Below are experts of layer 5 (counted from 0) of a mixture-of-experts language model. Rows are named gate (a neuron's input weights, with its number), up (a neuron's input weights, with its number), down (a neuron's output weights, with its number) and show model dimensions 256-383. Each number is 128 + 24 x the weight over its row's rms, rounded and kept within 0 to 255. Numbers have three digits each.
Before each expert's rows: "raises" lists some tokens whose logits its average output raises strongly, later layers aside; "mostly gets" lists some tokens that are sent to it at least half of the time. This comes from a sample of Wikipedia text that the model never trained on.

# expert 55
raises: " and", ".", ",", "-"
mostly gets: "yd", "aul", " Nan", " Simon", "ove", "ét"
gate0:119103106139093121121144121166105144172122169081155166117105133121095075148139131146133124082114150131200098095118128112125132109139102144105141109140156166083124188143122179127106114130137113122085145131162173120108131168157133160087151076125129041142135131142124097124117108142116128117113151105098135108129140162095113131153150097087144139141121118149108142156090142080123125116138
up0:109133155137138129140132162071153113102161118164125137132156141096104168143116155137111105140177138121059129174162116152151098119096182119161129122118104083130133094082124113150114149131150118112138113125118155162145139167152137079134146144119105129116164138087127160154126140100141117097166114127138136149140110096127164114091102153155134118119122154125138115122170125184149120168137
down0:137135108114114135118119095074119118072161145123183117120150099136131114139136120093122106196116156094146124125155144121136151176097138147171110139179159136146127139099080124138129085141193132129118117116145125128140160133114126136151132136139095098142133185105124105146128114135123157117115124125149116144122111075127147157098124158121141051112141142169091080147110131136155159095071

# expert 39
raises: ".", "et", "wick", "u", "il", "ho"
mostly gets: "irc", "TS", "OR", " GK", "LC", "RT"
gate0:118088133102115166161143110158094103116130139143137155120134161085141143075151115160168142171100105105122131117081134094111122113143075128125133137158115131082118107103149125154151097054155114126145111092102129159106117135141155117173117117167091146139171098141136143135125097128133093093113173091134124139140121128137142125126129159131180123140119109136103110161153133154074098149156
up0:121133140156146103138137112140140174145094179131097102151106120133140097137149138137134103123144140149147129112147109137136129122110137134104130166122134066149127164103135161103129127173120137118074151167111101069110114142131117116107127111157127110123129114111105114094136135156136151130144128121089149146145150108137144103134118099114086131149133072172145180151135110124109087108147
down0:091144120131121122123122095120109159110141164069147099114056138149153107124149140187116117112132139143101135130098123084134154146133117145105114131106121162124133127160120151122113152165129113095134144125189144122126133100171103197150055151109119137162121145141060105124123125158132126132089121112136131108160118126121131097142170121130140123109126134155100115134163165132140147157130

# expert 52
raises: "-", " Source", "−", "|"
mostly gets: "-", " by", " By", " aut", " Bob", "By"
gate0:130094124140126155105116114121119112141085177127127146171153132137133113127128116156137143159135125128118135154176131154138166148123163106147168117135101115140135094136101146101090121096104071150097093149127117139130175124147104094167115114120133106098157097134105124137105099116141096134082111092168146093121145109125120072138113160154174116143163122130155164121179110147117137134130
up0:137156118121124105147137130108126133119162084113135111095094107135095126098122135084113138119143120124125107109086122129119107108139118118100065124113138113133128158115143153162171130144138173098165156100106131115113080134110129149103141110117116159141090144119142153113143142133102165133183151170079102142129106152145113168127132086113104134154101114135104081122083180104136121126132
down0:141131134125113123104143174151153122124131135122080167107168092120121107081159111150096112101092164091137125093120089115127137124152125124119143125166135107175120143255151144096131114115099109138125109144175091124166167149083099129159086139133129120138093103116119114141134099129114146116121134134156089114117165120124096105123138101115122148114180180142103125159147096150174119149128

# expert 18
raises: "\n\n", " He", " In", "\n", " It", " The"
mostly gets: ".", ",", " .", " although", "\n\n", " but"
gate0:119125128122124089105133117158139086115105122109113129144124117165127161132145140166124102133123117175130099157146120085171176124163122106098138124128120111141099141146107146130109082145120125146151127171118150126182151160079174120125107132145126135119162172091131100151181120118121080183195134156121139127144102132131158097145151106112169144092190103108111139113153105125100140123145
up0:071086161154139088137100110109155142127116131114122076127173124117088162145172108143089101145126122116102136115119140133129133137127116123143130093104158129126148143149107170136157087118137123138127086139130155110133147183074131048124124146138124087091110109079161119117137109130132148144098131129136119101132150118091126155122161140113109137130144118093162156108118148116128094132099
down0:121151118116145172134133073169119149129125157106127153123120123129124137102139104104165111091123110163146117101123147127123152155166144166137141107101123159162135175117153133129167094153130070144129168102156117137097167059154110134166125097092183171119141118148144132119085147079137117145114104108140096139125170141100091106108169153144103134120119157103127157098148133136096175136160

# expert 62
raises: ",", " (", " was"
mostly gets: " protein", " gene", " flow", " Pu", " mod", " river"
gate0:138121119110161140148109114107144143154149134158136096149133162117162150164097129146125141119071127183126129144130145113087130113144099136119115118171113108142131122152116176146124120123117091108156115151125118140128169157151104126147119122152100097121149119103110164135142145131176115150068111146163119083118088149144170184154153113140176146107116065103157120139149126148124128114121
up0:143091148185113102120153116113151107104132119120127127148123123148107119104101128141173142120131102162117139145124135095132135162139147113103121123087112093109098121161152119130133140129139106136146142095100121151130145122133142178122152092139075128189183117131093102133163079152114137136141119126118092127120167072108098134125146147148098158108158162146124116134128157106130118146096
down0:129123105149143160148120124145103138138163134145120096115094111159156144053127121147103149062102126117116125132081178125191147088114101131164113117134062119170143133136142087124123141104146097140086162144106098140157126124120131115110119139130105120144132123130130112100149115141111128098134143129109157114133145115083099126151105119131135138108142138100111144126114117107125136134153

# expert 32
raises: "è", "ure", "u", "in"
mostly gets: "year", "hee", " impr", " stream", "based", "itch"
gate0:151118099123153162148074129155150143133107113126130147125118103089129125139124102137132140158138098107114136185168114118106110089131123162152143110148147102116121170107138110114129120108120125104119132119147139092130136118099158108143156123130145143099124118098138148144100055125128160141160131116111118133041131100125067165113079145104099181101102131122135107157139143116145115108125
up0:151097132142153089123125156118153153145105128133112137102095120087128112138133126160085149133148100116122136150078117141142105079147138109106122151103168110083109107126133130133114130142092120144100120136138122120141089148103136082155125142128112116111153151134178124132114154156127125148124139133127089148079108127177101119136093157106136188126119132114145130099168139105108096119106
down0:120087116129157156112131112114144121114093128160166099115124111110154172148138115148139125110168116134102112103154113102058140114122156129148140127101142166125110128132121197079108159129144085126144101116108158158112121135137162160166146098121154107108128083086114130134132120146078185085111076116145116117101133143098134133141092117082103103113109151129124155100135174126141143153102

# expert 53
raises: "ure", "uri", "uc", "z", "yn"
mostly gets: " Angeles", " Carl", " Robert", " Paul", " Diego", "iber"
gate11:162142106135143132137145135122134118144132122160114089097135105134103147172143108094154105101090126136152153145125139155160099175121129134084117138062128129189121137156110079130163143137106142129172124084103123127149117118095177133120120136119133089157131160135146137133158093148109153074142121144126153129123116159109156125091151092124118146142122120106084123117099180142111128114148
up11:096158092118151134092136052152131159164105102145123151096094104100123113181127125085109118129135123153126107127121136128148135158132145173100140177131121170144121121123138094111142133119117141154134127087127125136134141099117167122150094144098139139110139123108135143141138081133136128078133117151130181065108127085115118150116126090084105135108136110162097122128142151108132145169157
down11:178124154107092136129116138083125101162128114107098129130164111131120109107093101118127132134101108179166116156121121087139142137170111135161123143127079155138167111138126143119137100127126133116153139142121100114136150138121117128137156109102131159170125143109119097097101112147100129093147124072124113146108087116087138177133096118197114128098155110128128158133137094092118124124153

# expert 5
raises: " in", ",", " to", "\n", " a", " the"
mostly gets: " which", " but", " However", " They", " been", " however"
gate2:157144131130105114174101169134132100155143140157157136124149122127120105143127143130144156094082095148127145152115151129146126087121144137145142120061082142158101122117149141160136143132097102139185132121114101111101097147132162121129141109115111116123146110070092124111128128149146126125149127100130138160109131113132102136131104165155118163146120082092153095143123106110167108120156
up2:142123054114068130087122133112138146143138136136144133120110157089143093119111144112121091107146160149109150156135149121083128133148080106102111134138122097096150148095102117152125169167119139116143105152084122118096139099130115146125150125123100115101115158143131090111107134117121120129120123093145130129111096079153135144105086149171142093115146114104115140184127162121150115116129
down2:153161159154139095160143107114125134151175106127144149155122110093117143119106176117116128148127130148132101120149118125133128125090125113126156149155164136144133147085126131112132158121104141131112096116150158131119105126155171126125113157125166118136148115151147144124118132157112113113142123161149104157182150137109100174126153109069154143126132115105136106149127146117140129137134

# expert 25
raises: "s", "\n\n", "0", " With", " They", "N"
mostly gets: "'", "–", ".", " .", "!", "’"
gate0:104180173116121094157131083152165145140154111136102139138129115122089113160183133148092139124173166100129113139127141122097109125155145112118117169123117116122122078154153140109130118116099144109140122145108154143151157167141158111121108123150153113110133103157135107094092154147149128139144149136181135119119157144140107087126121082114126123117103092106104147119105112154125112073113
up0:117157104135129100162120123103125157086150103113124131113154144136100097135133170121112091123154129175121158119113139122163136139122120124109135079083125136137127154136155120119150158120120143108104111152140118105169133130135127137079138095151116120180126183115107120147137123111152148151146147105166119128147142099120129135147088107178092132162143081114134102129110173107141147140145
down0:121127136138076110112127146159159114093152096079140122094120096091122147128099151137128110133163086136156134157123154139153098143088173092100091147135129159149161133083101117128144123097153109133093182108082098091114129137150110115156169151161093111118088157098154112131124108119159148143086141153134128136125099124118125122100107117139115121102139120155123135118160096123141097159119

# expert 28
raises: " it", ",", " the", " he", " they", " a"
mostly gets: " but", " time", " However", " day", " year", " however"
gate1:157113079117131123154139105100114060106105145168116092128153081097122132141154135109135114103137126142124124131083060123101116081067162139150142142117106128095123145122129135121153103096106108116115108090106141154146137139149136166164127137146172106120119148142134143143091137158119122124097137115130125158155165103094154118134146057130139134149124123162129134156136099133158125136160
up1:141140133151100162123126104138156178155133131112149143125135175171116119133078139168116124130114149143105115141139155104144140134193128115114141131150118166141104119095133082124120133167155121130165149164137125106114122123102122126097148135113136128161109091133100141088147110115141101121137127181130136128087141168158143083126126172103155138099142106112132124117139193111110152114064
down1:114080140124130156139081073136111134181114135095104133144113105105085132121110141125151112138138106139129106101184113140116125134129131177114107111110138139099115104147182119126151164118146119139137133128132146112128149127122105141105128154147088093098119145110130155114122132131134115095107121121126100073167142090093150157123122107120151133108087111155105133127140097125133118089084

# expert 47
raises: "s", "B", "mo"
mostly gets: " \"", "\"", " '", " [", "”", " “"
gate0:147101158157145154140140154123133143130091137116105160136090113152099137105077145167124135136102110129128100166107129141141180129140124120110136131140128152156136125177140122087123141173111079156139141083155161138149173130074124141102161119098142156125115110174136105136121128140120104103096197138098069092099142109141099149124097113169106171119124097127110140146107132148133150086106
up0:093131085121130091150097124153131131171122089132125105140096175118120130144158145095130117121111131161126134133159119164098142140137172165141121187170150099089175137118105111142148061098158144103107133149087126094090100123114119093142079124145136089182143112123125157148156157147101148116131087119148160148147070134145168165119150132093134118116169151123141107126137113159125084115163
down0:079118121139170087149102129105122138133119095124100102135121149099132096109156129141132123154132131137119113134110107160143142127138106119165138109096155145131127142108117118092141100113126147115145116142120168075122101124137115110149139135101087138141166106167118115114101122131138151124089114137101113128118159113126133141104143119148167097133134130122121088127135140112133083089127

# expert 36
raises: " the", " a", " their"
mostly gets: " in", " that", " after", " from", " up", " when"
gate2:119115115167143134135165138155107144099142134164119138156122109130122073132135124136165143143131126164116156146144096129135110086114125175101138115114161147114101104115106126200118148122111127161159100091145110179142150136104133126136147117080197134178142141124144164154125121128145120123127156134143155130147136151089114171125073114131127111102148122088138130154122136129141166150142
up2:159150141091142145116114134133111130120108156158089142148161123124122143137112106147111117102119080125121104120144155143133164128213102125124131094114149156117116098096119108144143098140070134114122143097121173120158131119136110107144111157152100127141150084106113133135078149163070111142127111125092073152124128121172124180106143114129110102128082130129144178185098118097079177151090
down2:133113129129109118135102119115108117099105118132092101136116152126185141161090127115130075110154153101151086101134141159139097118123119139156106147124123175096125105105126121133145137119095143164120190128136143079114087148115108118118155114141118128131149117162114149121124128151084124133119106115126171125136132110140081151116104120160135159127149108134128127140163157096148125165110

# expert 31
raises: "ta", "ti", "um", "ri", "na"
mostly gets: "ruct", "olution", "ept", "fect", "pec", "irc"
gate0:131151105171155129107105102180107158129145146128168084130151174115148142109135112154107124138143128118102166171129145159146142124098068156159148123094099121109132138134082141139138138120122145141143147168158128078178103067165099117140135124176152132143142108105147135100122119112087147122142124122119103149087144134128102130147140096128120083128124123149153144128180114137077105129128
up0:121092125079104128179154147111134145113112149109121150154121126107124106141121161130072145125133134102132067101100112107140138130148182107119111154169200137160128141146121114099125121105141133139113098134142099137102113141123117151105141144089130151136168138108098148128128140131170159142083152104160131107096152090131148130097087126122155136152154134098101149173084144156147146101123
down0:159127144140136135134137125124091131130120146157094093095110155154139124141172105091143107161087151099105116161130137101115143123115155129122149113146108112124114097131134135148124148107127117140140120166141152109164155186084120103138120129156119140105136153129156101131165132122108115152152137102140129148178122127107129115158112131141110137156119155105138114146069134191140135129151

# expert 49
raises: "r", "-", ","
mostly gets: "r", "l", "rs", "ar", "or", " har"
gate0:163124106172145138183091122120152132110156130164127129118087109137083119108172117122203152113125101142157113094133087163129142127142180114118114129113121103125136104169147106095102103124101129131123128123140065157146134180130122107130117125153127139073104094128116145154141145193156138128090137095157106081161127094121131157144122110120149156168135118116103134106116168123168149132106
up0:080117165120075143137189114131138117156120175136087091155153124106140117127093117114122151150148153137171123134121129119135123150090138134126113158106109124126101126126100140120128086100155128153158127105148148119156159112155165131134155161121123119126119145106119155121115144102145126069106110128125110100132167119085083133085143134180102112138123116119150179120095109097153203171056
down0:147146153113147097139118130108126132121120071132120147112140162144139153127116154106168135151160120099124110107116118138099165107116138122089156147140126178123137142124163144127142135157126127140102155071127076104108134156089094140137118077152113146128099101102110126123113115149126089135108167166147130076178150071146135141142140114142127119164107130139110078109129114061106088127111

# expert 8
raises: ",", " of", ".", " and", " that"
mostly gets: "ations", "ics", "ments", "ities", " systems", "ures"
gate0:102144145079133147143149125137154163142150124119118123139143127143158128110143144107141143114138128117155106143122100106125135168125086116131118108127129098113147132154126144151108134153114139107135150133121108116126140162103160134137096130130134116120111120124106133141131116134119116108121142112140112158146158114121131143119120121128135095128140146149162150141097116102127153140132
up0:146114119147123181097103096109113079158120120179128122074127101128149092172127138114139118167116083153118116081104123137141076117094137121133151169167156138099086101118157114143159086090140116100099114106096142094103070094121087082099116105154161120175122123138176143141127099139119139098147110131129137127065101142146103123136146100149137154086136120097147134114161156144155110105091
down0:091138147134111170098145155088128119129134101118178115138112146130130156117114074144128136127160177117139144100088108133147103123126106069152148171106109134137103122175143149130168069162155068119134089152116151117129171112137144093128115126096110149109123174109128144134152123084130168150092101092099141119146093137107123138101183110158124155111118126154119121158080084168106133113138

# expert 6
raises: " a", " the", " an", " their", " it"
mostly gets: " as", " with", " where", " including", " when", " became"
gate2:138128126168125107059170152067084114110134060148107127142092128162165139139142138155119139110109090111139111148149145157109114132087115126092124159120174080147141180147123120139095088076134121142116113150195123077152136101167121129146108116158153167155096121140091167134143138108100165123133146100133119140173119118097096091132139132128107100129173125142090144082104164116115158139159
up2:166160089135077142151119142166129142175123134122107121110133135177137140094112131151092161120144104128129138135109118124123122098179136113156151144127095131082138116142120116153117150121122128122121097098143114170112110101111141129153184105124119082124154131108093099166119099149127133118170111105123089110116107129107152129138136133153119149137119131153109076100138076106156162106099
down2:120084120119069096105112130130185147143108124111116065142135091162198143142075150106154156131152131158141160116152134132141127120144115130140109120101068139140131140109150144110136095144162131090164137127121096153142128113133156165073129102071126153113147153146150111115107142166147144152169090097145126107112098143111110116120140118175144163108110107141114144152169118152144150131099

# expert 57
raises: ",", " and", " (", "'", "-", " in"
mostly gets: " States", " University", " government", " state", " director", " President"
gate1:114057160116113119157112102132105124122115144076128164128102136127117105120108136149156120094133109079159144123121110125106105124129093111139133155133120109102089179111104159115156125092114089143153124148105114128123076124116142143151142100129146121112114139092115112132094122118123160138162155154153158132145165097180093139122074100153172137143125110139161153111150136102167137108114
up1:117098154120112112135099124165141149169139160162108176175130134120133119101147126129161129112121132097127158113147093144139090126102060134168158093128129130119108100124131095120126124126122105144121136175125148138097137132132155116120144097147081131140115151051084116093134138134143145130155127162138122121155175124152110092139106128148121107129132136141118110128166157107107152110129
down1:102142129108063137113109112115137169146133120159115118102132151137112081098144084147145130112141140133116163139144104110120127102135163095114151131092127113103114130165108140099118149111122131116128142150099138143140126091171123148105096135139146125122176146117144186128114101102150136101109118091147098124114119166120144129159151140168133144141088111133109120123131119133159156144143

# expert 14
raises: ",", " and", "-", ".", " (", " in"
mostly gets: " wood", "weight", " horse", " hair", " gun", "board"
gate11:098103137148112172142151120132137154128104106146110107136157122149119136108120149155135159184119119136136129122109134118124086139086142124149126139070130154143145097118142131191117144155131081158078126102133141122123120098094137132121112088161111142107123145096146140152145131115106116126130099109173145158107119145100117175167135107125126117121109084126137141125134124132155141109096
up11:136153101145166105094094125117092092122146124128127148116133137122176150115160086108113129088118121141116128115149095157137142123152129129131132110161092135176140167089115118102125127105122154134137127136120119144138140132145119136125134151166104118146115109161098125056106120130159074114126139153111118094135111099128121107152139147089084130111149157143096103095133111138112085102179
down11:120106124130157138147077112144107144127111161152083094170133143093130105121122123098107093107152095098127115131108146153103137176169151090092098114096141166120153136157125092152147097146116109125147132118166118118103156134119147158132155159140095151173172087137159174097142148154145083132157139120136153128137125150134142105141130138127125111125147126127107132129098168100175141109109

# expert 2
raises: "=", ".", "Ed", "E", "K", "\n"
mostly gets: " Brazil", " Spain", " du", " Spanish", " Argentina", " ESP"
gate1:125148100134103126123146097173124155139146106137160157110156122125111112113126153147182107086090162119123119133158185100103143108141129141140102141162109172112114189115151128123100141124124148122105169100071148113164145143148129127117144112130099132143126093090115151104086130124133150113159153120151117156114083143124090093110154149110152102162141117103141139102126077140136152151157
up1:124184133111115111137091114155113150098151102117131142109132160119137111081090152132162099122107147133105132127166174138134150146140133110134081152165107158118107209122130097117123157105141143124104125118068123130145140121113133105147119127116079114147123128091140106082083149118126133087124129134141120134118123142137130071095161179115162141134147106116124118092109098156125127164141
down1:112155107152120154105170116171159131164115168073121087125142146130179106130092136124129131106093123146126179114134087084129128115134112076136173147079108137132142123118148123129113083141138149132137130168165195140137122115064142162126073109138093137152121141103122139134153125111105135140122137137167111144124133121100128132147136156146086122158137110135148135129082126063153138151132

# expert 22
raises: "te", "cal", "e", "ol", "mate", "bil"
mostly gets: "raph", " JPL", "ona", "ola", "lis", "isi"
gate0:119111165120158151148123103131133147132160136120133128124142117139127137092116128114128142162144139143102155155109164166137121100121136132112152153138144159097127155157138121102136183143113143123126140107121158162121144094085102137108121084112165127104137162137145139140169106187093155129124107106166128096103124098157156096131099143156157149162138153165143100124146175084114137105109
up0:095117106167106155115130085136135072137158155161122147136140103151129107108137097137114123150107111113105112101092152173167100083114129142127083123143095137177116142100151124112113120124087147161122141169058148074134147140137157134165094141135124131176140106174087139114191114141099160141181124121152169138130116152123106120087164152082105129077139117133175150123147099119110108159150
down0:146130113099131152139172071115082126082124137158139121111101107117146183128100138184135126107124109138101151128098164133153136135095096111120139094165087103146174138117089090141137073132136099110130140118125144094163111154138151121132113156139134163147135144145163099124174134126153167150160149126127144108122125157156127166132154153128128176123145149114132120137127127102131107161105

# expert 61
raises: ".", "\n", " |", ",", " ("
mostly gets: "S", "L", "U", " S", " SR", "K"
gate1:114158128097109157137120136111139148107112119139172167146088117129062142114124114102130167147094146127139122089139102156144113103121149111139131096123151170099136180143122127121126135112167149139130131124098090113146116102091153095093121129118142165135131105095121155125093147162111162141141133136145122152125108117137119117190163112110190164166109152094131118091141125132127118126099
up1:134130119146145138109142132136155095153086144104085119142149134120140144123123142114181077139174092109116104143129159113169150148130125136107113096142117115129149090086120142122123111156087142152138116155144185161139128108164157141153111159098116106117083146198113120141159127112110044100130142145118148147151125131124101136128123150146073101124132128147158143136132137132099121139166
down1:090111133148156167149108173132072136153121138109116121132124116092084177126107171084179137118144123106165143139105135141167139076119116131148118118108120127144133125159180089087138114110154088117127136117115154161128086144133160116137150187110109128147110144140136150133164136116158154147143110116125150076151078102148162061134145095120109145165139111106142126103111072126131093117121

# expert 50
raises: "In", "As", "D", "At", "F", "H"
mostly gets: "\n\n", "\n", " (", "\n ", "(", " ["
gate1:167092137140109119119100129144124142138105115108099129114124120127095127071141149128136162104122110125135102066123142124130158154102153164160138104168132144137077124159113101155120097110071117129142142143084149136161169132173162108119088139130129099134104112117158117116165162151104140140158104162139096173134127084134113149149178122161155111116090119097096131148131141073120126146118
up1:143127123152116086124118154139131124137109155108153135127112171153130129141101155118132163120135109144107091087152143127152147082121134142169116138161113134142077138146134115103138100119094119100150111178071116123177115138144114156113103121134143137150140061116126119093187144148108120171162136118111137144139096133100116145131115128181107142135119090144114147125140120100147114162104
down1:128148136160157138176132142125104091169141137120123154151159161128113076128131119134149118106115106113143107115135110102101133082128150103127082125147153130171143149148124105092118131167144124117120120137129105113104106163086145139112140124131118142139112089110125114119128141143127115140172113138143122192109101116125167117142106127131136121137113144127099156160144147137153118098124

# expert 10
raises: "-", ",", " and", " ("
mostly gets: " York", "ford", "wood", " London", " Brown", "shire"
gate0:141122146082090133110134120136166134086102118142138109123156100152149147162096126097130160183098084170142110113109084128116074125121117142122147153131146175101128112155153139173124131132102110098129149123081120085130165141123143115130129141088118178120113086154087161155140122123148136142108146143178169131152140117129102134116130137133180125110108148142087124182147139119130153116151
up0:128146124130093125094169112144147160076106158161132124113148132192116157137134109106116132182092129154134081146103123110081121155134133133118128107157115157128139116139168095147139130143115113145135125158097122099164151167135155147120127119097143162117124127158119122158145084142127083173136107136152151138108118160118121098119146134126127102101125133130107131199123147088129102106141
down0:147132122064116157129113122113137145112132075130098147100112101144099106102094136150161108155119143115197144156122144139135130092080086131145057141123140140132175129122100131164096085117116109150120115143144098187136091120066113169140118154160107144124159115114152142128142124110148134118144150138081144129153113165124125093133148102123127163153099123111186143173104116118166126199107